{"num_hidden_layers": 11, "routed_scale": 1.0, "balance_loss": 0.00354, "balance_bias": false, "lr_router": 0.00107, "norm": "rmsnorm", "rope_theta": 10000.0, "weight_decay": 0.04, "dataset": "wikipedia_en"}
Below are experts of layer 3 (counted from 0) of a mixture-of-experts language model. Rows are named router (the router's row for the expert) and show model dimensions 0-31. Each number is 128 + 32 x the weight over its row's rms, rounded and kept within 0 to 255. Numbers have three digits each.
After each expert's rows: a language model's description of what the expert responds to; "mostly gets" lists some tokens that are sent to it at least half of the time. This comes from a sample of Wikipedia text that the model never trained on.

# expert 19
router:122151230209172206064117125130111101118166166097146123171181125090125144120101119158155137091131
What it handles: Conjunctions and auxiliaries that join clauses in narrative prose, such as and, to, was, which, while, but, who.
mostly gets: " and", " which", " was", " or", " but", " who"

# expert 31
router:120179178117123166169095135138098172212154190092154147136171132169108159222052140162103166146140
What it handles: Closing parentheses and quotes after titles and award entries, percent signs, and nouns like film, album, song, series, Olympics.
mostly gets: ")", "%", "),", " film", " album", "]"

# expert 3
router:128138172152134141106082114119152128152212115038156106157196098140141130120110124161145097114098
What it handles: Forms of be, have, can and may after a subject such as it, which or there, often in sports season articles: is, are, has.
mostly gets: " is", " are", " has", " have", " can", " may"

# expert 46
router:104160180119188153090087091164149175148104141098158115100109072149160142150091105196158170135161
What it handles: Raw byte pieces of Thai, Chinese and accented text, and the word piece id inside words like Humidity, Hamid, Trinidad, widths.
mostly gets: "id", " did", "din", "о", "ร", " Mad"

# expert 35
router:104177173125158109104146124105101149120144163136198163157076093099150138115045139132169148128144
What it handles: The word as (known as, such as, served as) plus been, became, named, entitled, title, and zeros in score tables.
mostly gets: " as", "as", " been", " name", " As", " became"

# expert 50
router:113138194147170153071120139109156160128163121078151137135110126116147108179125163182140159082194
What it handles: Commas after names, places and dates (Governor of Ohio, October 4, 2004), and also en dashes and closing brackets with commas.
mostly gets: ",", "),", " –", "\",", "—", " —"

# expert 1
router:108131104093134079112114139096119160114112113136122145151179046108128083150117098085139112103128
What it handles: Short word pieces inside names and words, such as go in Hidalgo or Dwango, ia, ance, do, plus raw bytes of Thai and other scripts.
mostly gets: "go", " do", "ia", "ance", "а", "be"

# expert 61
router:117150137196185139095137107156140173133094138131156135132124124132122170197131148113119095123138
What it handles: The articles a and an after is, was or with, plus unit words like km and ft, month names, and heading "=".
mostly gets: " a", " =", " an", " ft", " air", " km"

# expert 14
router:119199145165149154077095126155095161154141169090180121161149092148159146143073140160146157118167
What it handles: Middle digits of years and numbers (1-9-65) and thousands commas, plus words like old, due, discovered, ologist.
mostly gets: "ο", " know", "circ", " look"

# expert 30
router:115191158161152142079093114152100163156146168109166132174155095151171147150088141150143147124180
What it handles: Digit 0 in football career stats, scores and tables, such as (0) goals or 0–0, plus some country names.
mostly gets: " Mexico", " felt", " Ireland", " happen", " announced", "Details"

# expert 55
router:093150154141139154107140124136170132144126113128183162104126132101159088131045219151105094141138
What it handles: Accented letters and pieces of Slavic, French, Turkish and Arabic names, such as é in México, č, š, ović, Al.
mostly gets: "é", " Ali", "č", "É", "š", "ić"

# expert 17
router:129122129115104060074091135172143115160094139122108160176115113144139170133107120143158134096131
What it handles: Short word-final pieces like al, y, d, ar, el, ending adjectives or names: liberal, Musical, Emily, Sonar, maximal.
mostly gets: "al", "r", "d", "el", "ul", "ar"

# expert 52
router:112141117170155100132109094152127119123126136072118118121106093103156123106120119193111109080132
What it handles: Single capital letters starting a name, abbreviation or title after a pipe, colon or parenthesis, e.g. A in AIG, M in Mica, T in TM17.
mostly gets: " U", " S", " K", " M", " P", " C"

# expert 49
router:106189148155161153087102109153100162148133165087166136167149093142166138157080146154147146138159
What it handles: Pronouns and subject words such as you, he, it, there, him, especially in quotes and plot text, plus ade in grade.
mostly gets: " you", " There", " there", " friends", "It", " him"

# expert 56
router:133121182144130169136122183117144104157126165125115130154138106107103139164127152193149109039132
What it handles: Opening parenthesis, quotes, apostrophes, slashes, dollar signs and === heading marks before content, as in (White Out, ($923, "Teri.
mostly gets: " (", "'", " \"", "/", "===", "("

# expert 34
router:077130162135163120102119133183111169111110158117110108118189059167129110128147148125131127122150
What it handles: Ordinary nouns after the or a in expository prose, such as research, ship, reaction, course, office, track, station.
mostly gets: " research", " ship", " plant", " train", " land", " space"

# expert 47
router:130155158096152151084118126116092103128169174118191138110117059133103178110147115138111157130167
What it handles: Single letters and short pieces inside foreign names and rare words: fluctuation, Torpedinidae, Kolchak, Monsanto, Darío, Asaro.
mostly gets: "in", "t", "o", "i", "at", "u"

# expert 32
router:097148142210150148052083114132129117142174167161136141187144137146171154137101117161103148128155
What it handles: Word-final suffixes such as an, ian, ary, ation, ion, ate, as in Angol-an, monet-ary, Gener-ation, calcul-ate.
mostly gets: "en", "an", "ian", "ary", "tion", "ion"

# expert 42
router:044200128152114140136102088134088186215097168116114117108146134133120144122107105133122130117199
What it handles: Place names after United, New, Northern or a comma, such as States, York, Ireland, Belgium, plus single capital letters in codes and names.
mostly gets: "B", "F", " States", "R", "C", " York"

# expert 22
router:123179154153142140084086135158078154150141162087175131166152091149155153157085144151150145131170
What it handles: Bare spaces and digits inside years and ISBNs, plus genre words in music infoboxes such as Pop, Folk, in album and film articles.
mostly gets: " Set", " pop", " Mor", " Many", " folk", " Micro"

# expert 24
router:086135132114116142129110140148076145153144114069126166112161097119143179116116216081139128156157
What it handles: Middle or final pieces of surnames and English words, such as -on, -ton, -son, -ley, -ford, -well, Brown, Johnson, Bonus.
mostly gets: "iller", " Brown", "well", "low", "ford", " Johnson"

# expert 44
router:116190151158164165091096121161100155158133156092185140170140091148165137153080125159163150111163
What it handles: Spaces and pipes between numeric cells in sports and election tables, plus determiners like his, both, two, between.
mostly gets: " his", " both", " several", " enough", " her"

# expert 54
router:114135208141118108136123115116119186153130110104206132171130072118116153149107150174204162098154
What it handles: Stems and nouns before -ed, -ing, -ation or of, such as Imple-ment, distribut-, terminat-, plus Act, President, project.
mostly gets: "ment", " Act", " President", " project", " Company", " General"

# expert 5
router:105200142157148145093097111161103172154156170087161143169150089133149158141078140159136151119171
What it handles: Verb suffixes and past verbs (following, increases, supporting, took, needed, proposed), plus first digits of years like 2013 and 2010.
mostly gets: " needed", " suggested", " takes", " took"

# expert 58
router:111187131125140100111076099132148134140112157108202174145131107175121127113080122117171163113155
What it handles: Plural and noun endings s, es, ers, ies, ities at word end, as in beetles, floods, numbers, sciences, models.
mostly gets: "s", "ers", "ities", "ces", "ies", "les"

# expert 57
router:120200159119146172122156094144129091155146146111148138128151140127183119155136137145101213134159
What it handles: Ordinal endings th and h in Eighth or 17th, consonant clusters inside words, and empty-space cells in football squad and results tables.
mostly gets: "th", "h", "op", "ph", "sk", "rd"

# expert 45
router:112155148171087142074100095145127119150130143176142159125127147101196216144118145083146203123132
What it handles: Dashes starting list lines and colons after infobox field labels, plus equals signs, arrows, vs and titled: COSPAR ID:, - Born.
mostly gets: ":", "-", "=", "):", " vs", "titled"

# expert 41
router:114149108131125129109142115197106175164151182102153133151103124182146141166130147122167084112165
What it handles: Early consonant fragments inside words after prefixes like in-, at-: incense, incubator, atmosphere, inaccurate, presidency; also c, p, m.
mostly gets: " c", "c", " p", " b", "oc", "ec"

# expert 10
router:101188142159163157092094117160091166165146172085167156165142086150154141160073130162151155106161
What it handles: Scattered tokens, mostly table pipes and digits in sports or election tables, plus word fragments like pm, agonist, acetylcholinesterase.
mostly gets: " Micro", " cancer", " local", " pm", " Nominated", " Larry"

# expert 12
router:119161167164194126157113064180075159138142121096092161139176146155158164174112205115174161139174
What it handles: Determiners and modifiers before a noun, mostly the/The, plus this, new, American, British, former, local, and suffix -ical.
mostly gets: " the", " The", "The", " American", " this", " new"

# expert 40
router:123162134149122121115137096168116136172158153070180116110123097168135155242087184108139144096177
What it handles: Slash separators in footballer career lists like Team / Apps / (Gls), plus ampersands, and, and other symbol separators.
mostly gets: " /", " &", " *", " female", " male", " White"

# expert 2
router:091153103146117190106120110159075099131146141102120141156105075131112149121132124170152198157158
What it handles: Short consonant-vowel word pieces early or mid-word, often after a hyphen or prefix, such as li in short-lived, ri, di, ner.
mostly gets: "ri", "li", "tri", " Li", "di", " pro"

# expert 37
router:115141108098140183134111162140073157159128136104094160108174114152150143133082126169173090105199
What it handles: Syllables inside Japanese, Indian, Chinese and African names and places, such as ji in Mojikō, kh in Sikh, Yu, ku.
mostly gets: "ji", " Yu", "ku", "aya", "iya", " Hong"

# expert 28
router:117124114162159159098106106137141088096133184076104152122133141128156098120108131114138133118126
What it handles: Vowel-final syllables like ra, ta, na, ga inside or ending proper names and words, e.g. Sandras, Piedras, pentagonal, María.
mostly gets: "ra", "ina", " Cla", "cia", "za", " Ana"

# expert 20
router:126157107149141134121049173163071153195126119159108241174167117108102085105131130137140174114125
What it handles: Word-ending pieces ed, er, or, ur after a stem, such as levi-ed, evok-ed, employ-er, Sub-ur-ban.
mostly gets: "ed", " Car", " car", "fer", " Bur", "tor"

# expert 36
router:110201155160152157072098116151089159156149152084167157164153107139165145151070132157143150112171
What it handles: Digits inside years and numbers, plus sentence-initial subordinators like If, Although, Before, Because, While, and heading starts like Me-dia.
mostly gets: " If", "Although", " Cle", " eventually", " Bah", " ultimately"

# expert 53
router:068130138107139128096099130173089149167128159113148107168138136149161169144074177128165186076189
What it handles: Cell separators | in Wikipedia tables, and semicolons or colons separating list items in discographies and stats.
mostly gets: ");", ";", " |"

# expert 27
router:130133187101144147110119134147096142117123158103162090135165145130138138092145151134152173109139
What it handles: Event and action verbs after was, to or a subject, often past participles or -ing forms: used, released, served, began, closed.
mostly gets: " used", " released", " served", " began", " use", " died"

# expert 0
router:106197150148151163086092112149094166146157164073159145165140093132160155145076130153141157103163
What it handles: Table cells and digits in sports and election tables, plus words like and, to, respectively, candidate, allowed; also helicopter fragments.
mostly gets: " candidate", " respectively", " give", " boat", " allowed", " Marine"

# expert 16
router:109156133172119135049135114122102139152176146118190136173161117186127110158118141146154116095122
What it handles: Pipe separators closing cells in data tables, usually after a number or name, plus semicolons and bullets separating statistics in lists.
mostly gets: " •", " |", ";"

# expert 21
router:110147109131108174128123110097081199174169166061100124199180129178148110205112162132092128133115
What it handles: Sports words in club, league and season articles and tables: League, Cup, Championship, team, runner-up, player positions like MF and DF.
mostly gets: " Championship", " Team", " football", " Cup", " MF", " Candidate"

# expert 4
router:120164157158159125089119098154101156134102110150202159121108129146139164141116139106154118071117
What it handles: Prepositions such as of, in, for, at, from, often after a noun in titles or places, e.g. Order of, studied in, debut for.
mostly gets: " in", " for", " at", " from", " of", " during"

# expert 6
router:106201151165147167088083116144099172149148166071172144169146095153165144147079132162142151108177
What it handles: Adverbs and verbs in biographical or event prose, such as again, also, worked, wrote, who, Additionally, often after in/to.
mostly gets: " again", "There", " worked", " who", " wrote", " Additionally"

# expert 51
router:133096172217127124130110094177072207225171161108110123121138069142117153098051090130134153078149
What it handles: Pieces inside proper names and compound words, especially Indian or foreign names, plus prefixes and the word part: Dra-up-adi, And-rade, part.
mostly gets: " end", " part", " Per", " Man", " MP", " Star"

# expert 23
router:121116170154150180120125117146098168145126135099176126174149132138116152165108187151167194120108
What it handles: Possessives, numbers and quantity words after the/a/of: his, her, their, first, two, all, few, oldest, better, only.
mostly gets: " his", " first", " her", " one", " its", " their"

# expert 18
router:073139170175127131126113130171072160103121098140180135167153161131141111159115127119112171099108
What it handles: Final letter pieces ending names and words, chiefly e and a, also ce, se, ne, ie, as in Sophie, Canoeing, overdose.
mostly gets: "e", "it", "a", "ce", "ee", "ie"

# expert 7
router:096147166160133163070097111098075127147153123108116131162161105138161128163073154172166158133146
What it handles: Compass words and the letter W, such as north, west, south, war, near, often after "the" in geography or coordinates.
mostly gets: "w", " West", " North", " north", " near", " South"

# expert 29
router:141107118171141158128119099122063175114170153120163139124114016143156116142109163140157119134110
What it handles: Opening pieces of capitalized names and religious words: Martyr, Pope, monasteries, Mor-, Ber-, Qu-, Clive, often in church or saint contexts.
mostly gets: " Mor", " Christ", " Lind", " McC", " God", " Dem"

# expert 62
router:089149145102106147147104133190124130112149159123113140190144105136142184154063151191132118120122
What it handles: First digits 1 and 2 of numbers and years, and degree, minute and second marks in geographic coordinates, like 123°15′.
mostly gets: "°", "′", "″", "1", "2"

# expert 8
router:150147165147140116142113116138080141162144177123131148150131144131208238122064152075148137184172
What it handles: Lone letters like n, f, F, S starting or ending names and words, as in Gun-n, does-n't, plus North, South, East.
mostly gets: " F", "f", " f", " South", " En", "n"

# expert 63
router:121244207082118122161130134131135094166154151116116164117221096206150147149120103117122097104172
What it handles: Nouns naming institutions, administrative units and infobox fields, often after the: University, County, Party, city, government, Campus.
mostly gets: " University", " Party", " County", " state", " government", " College"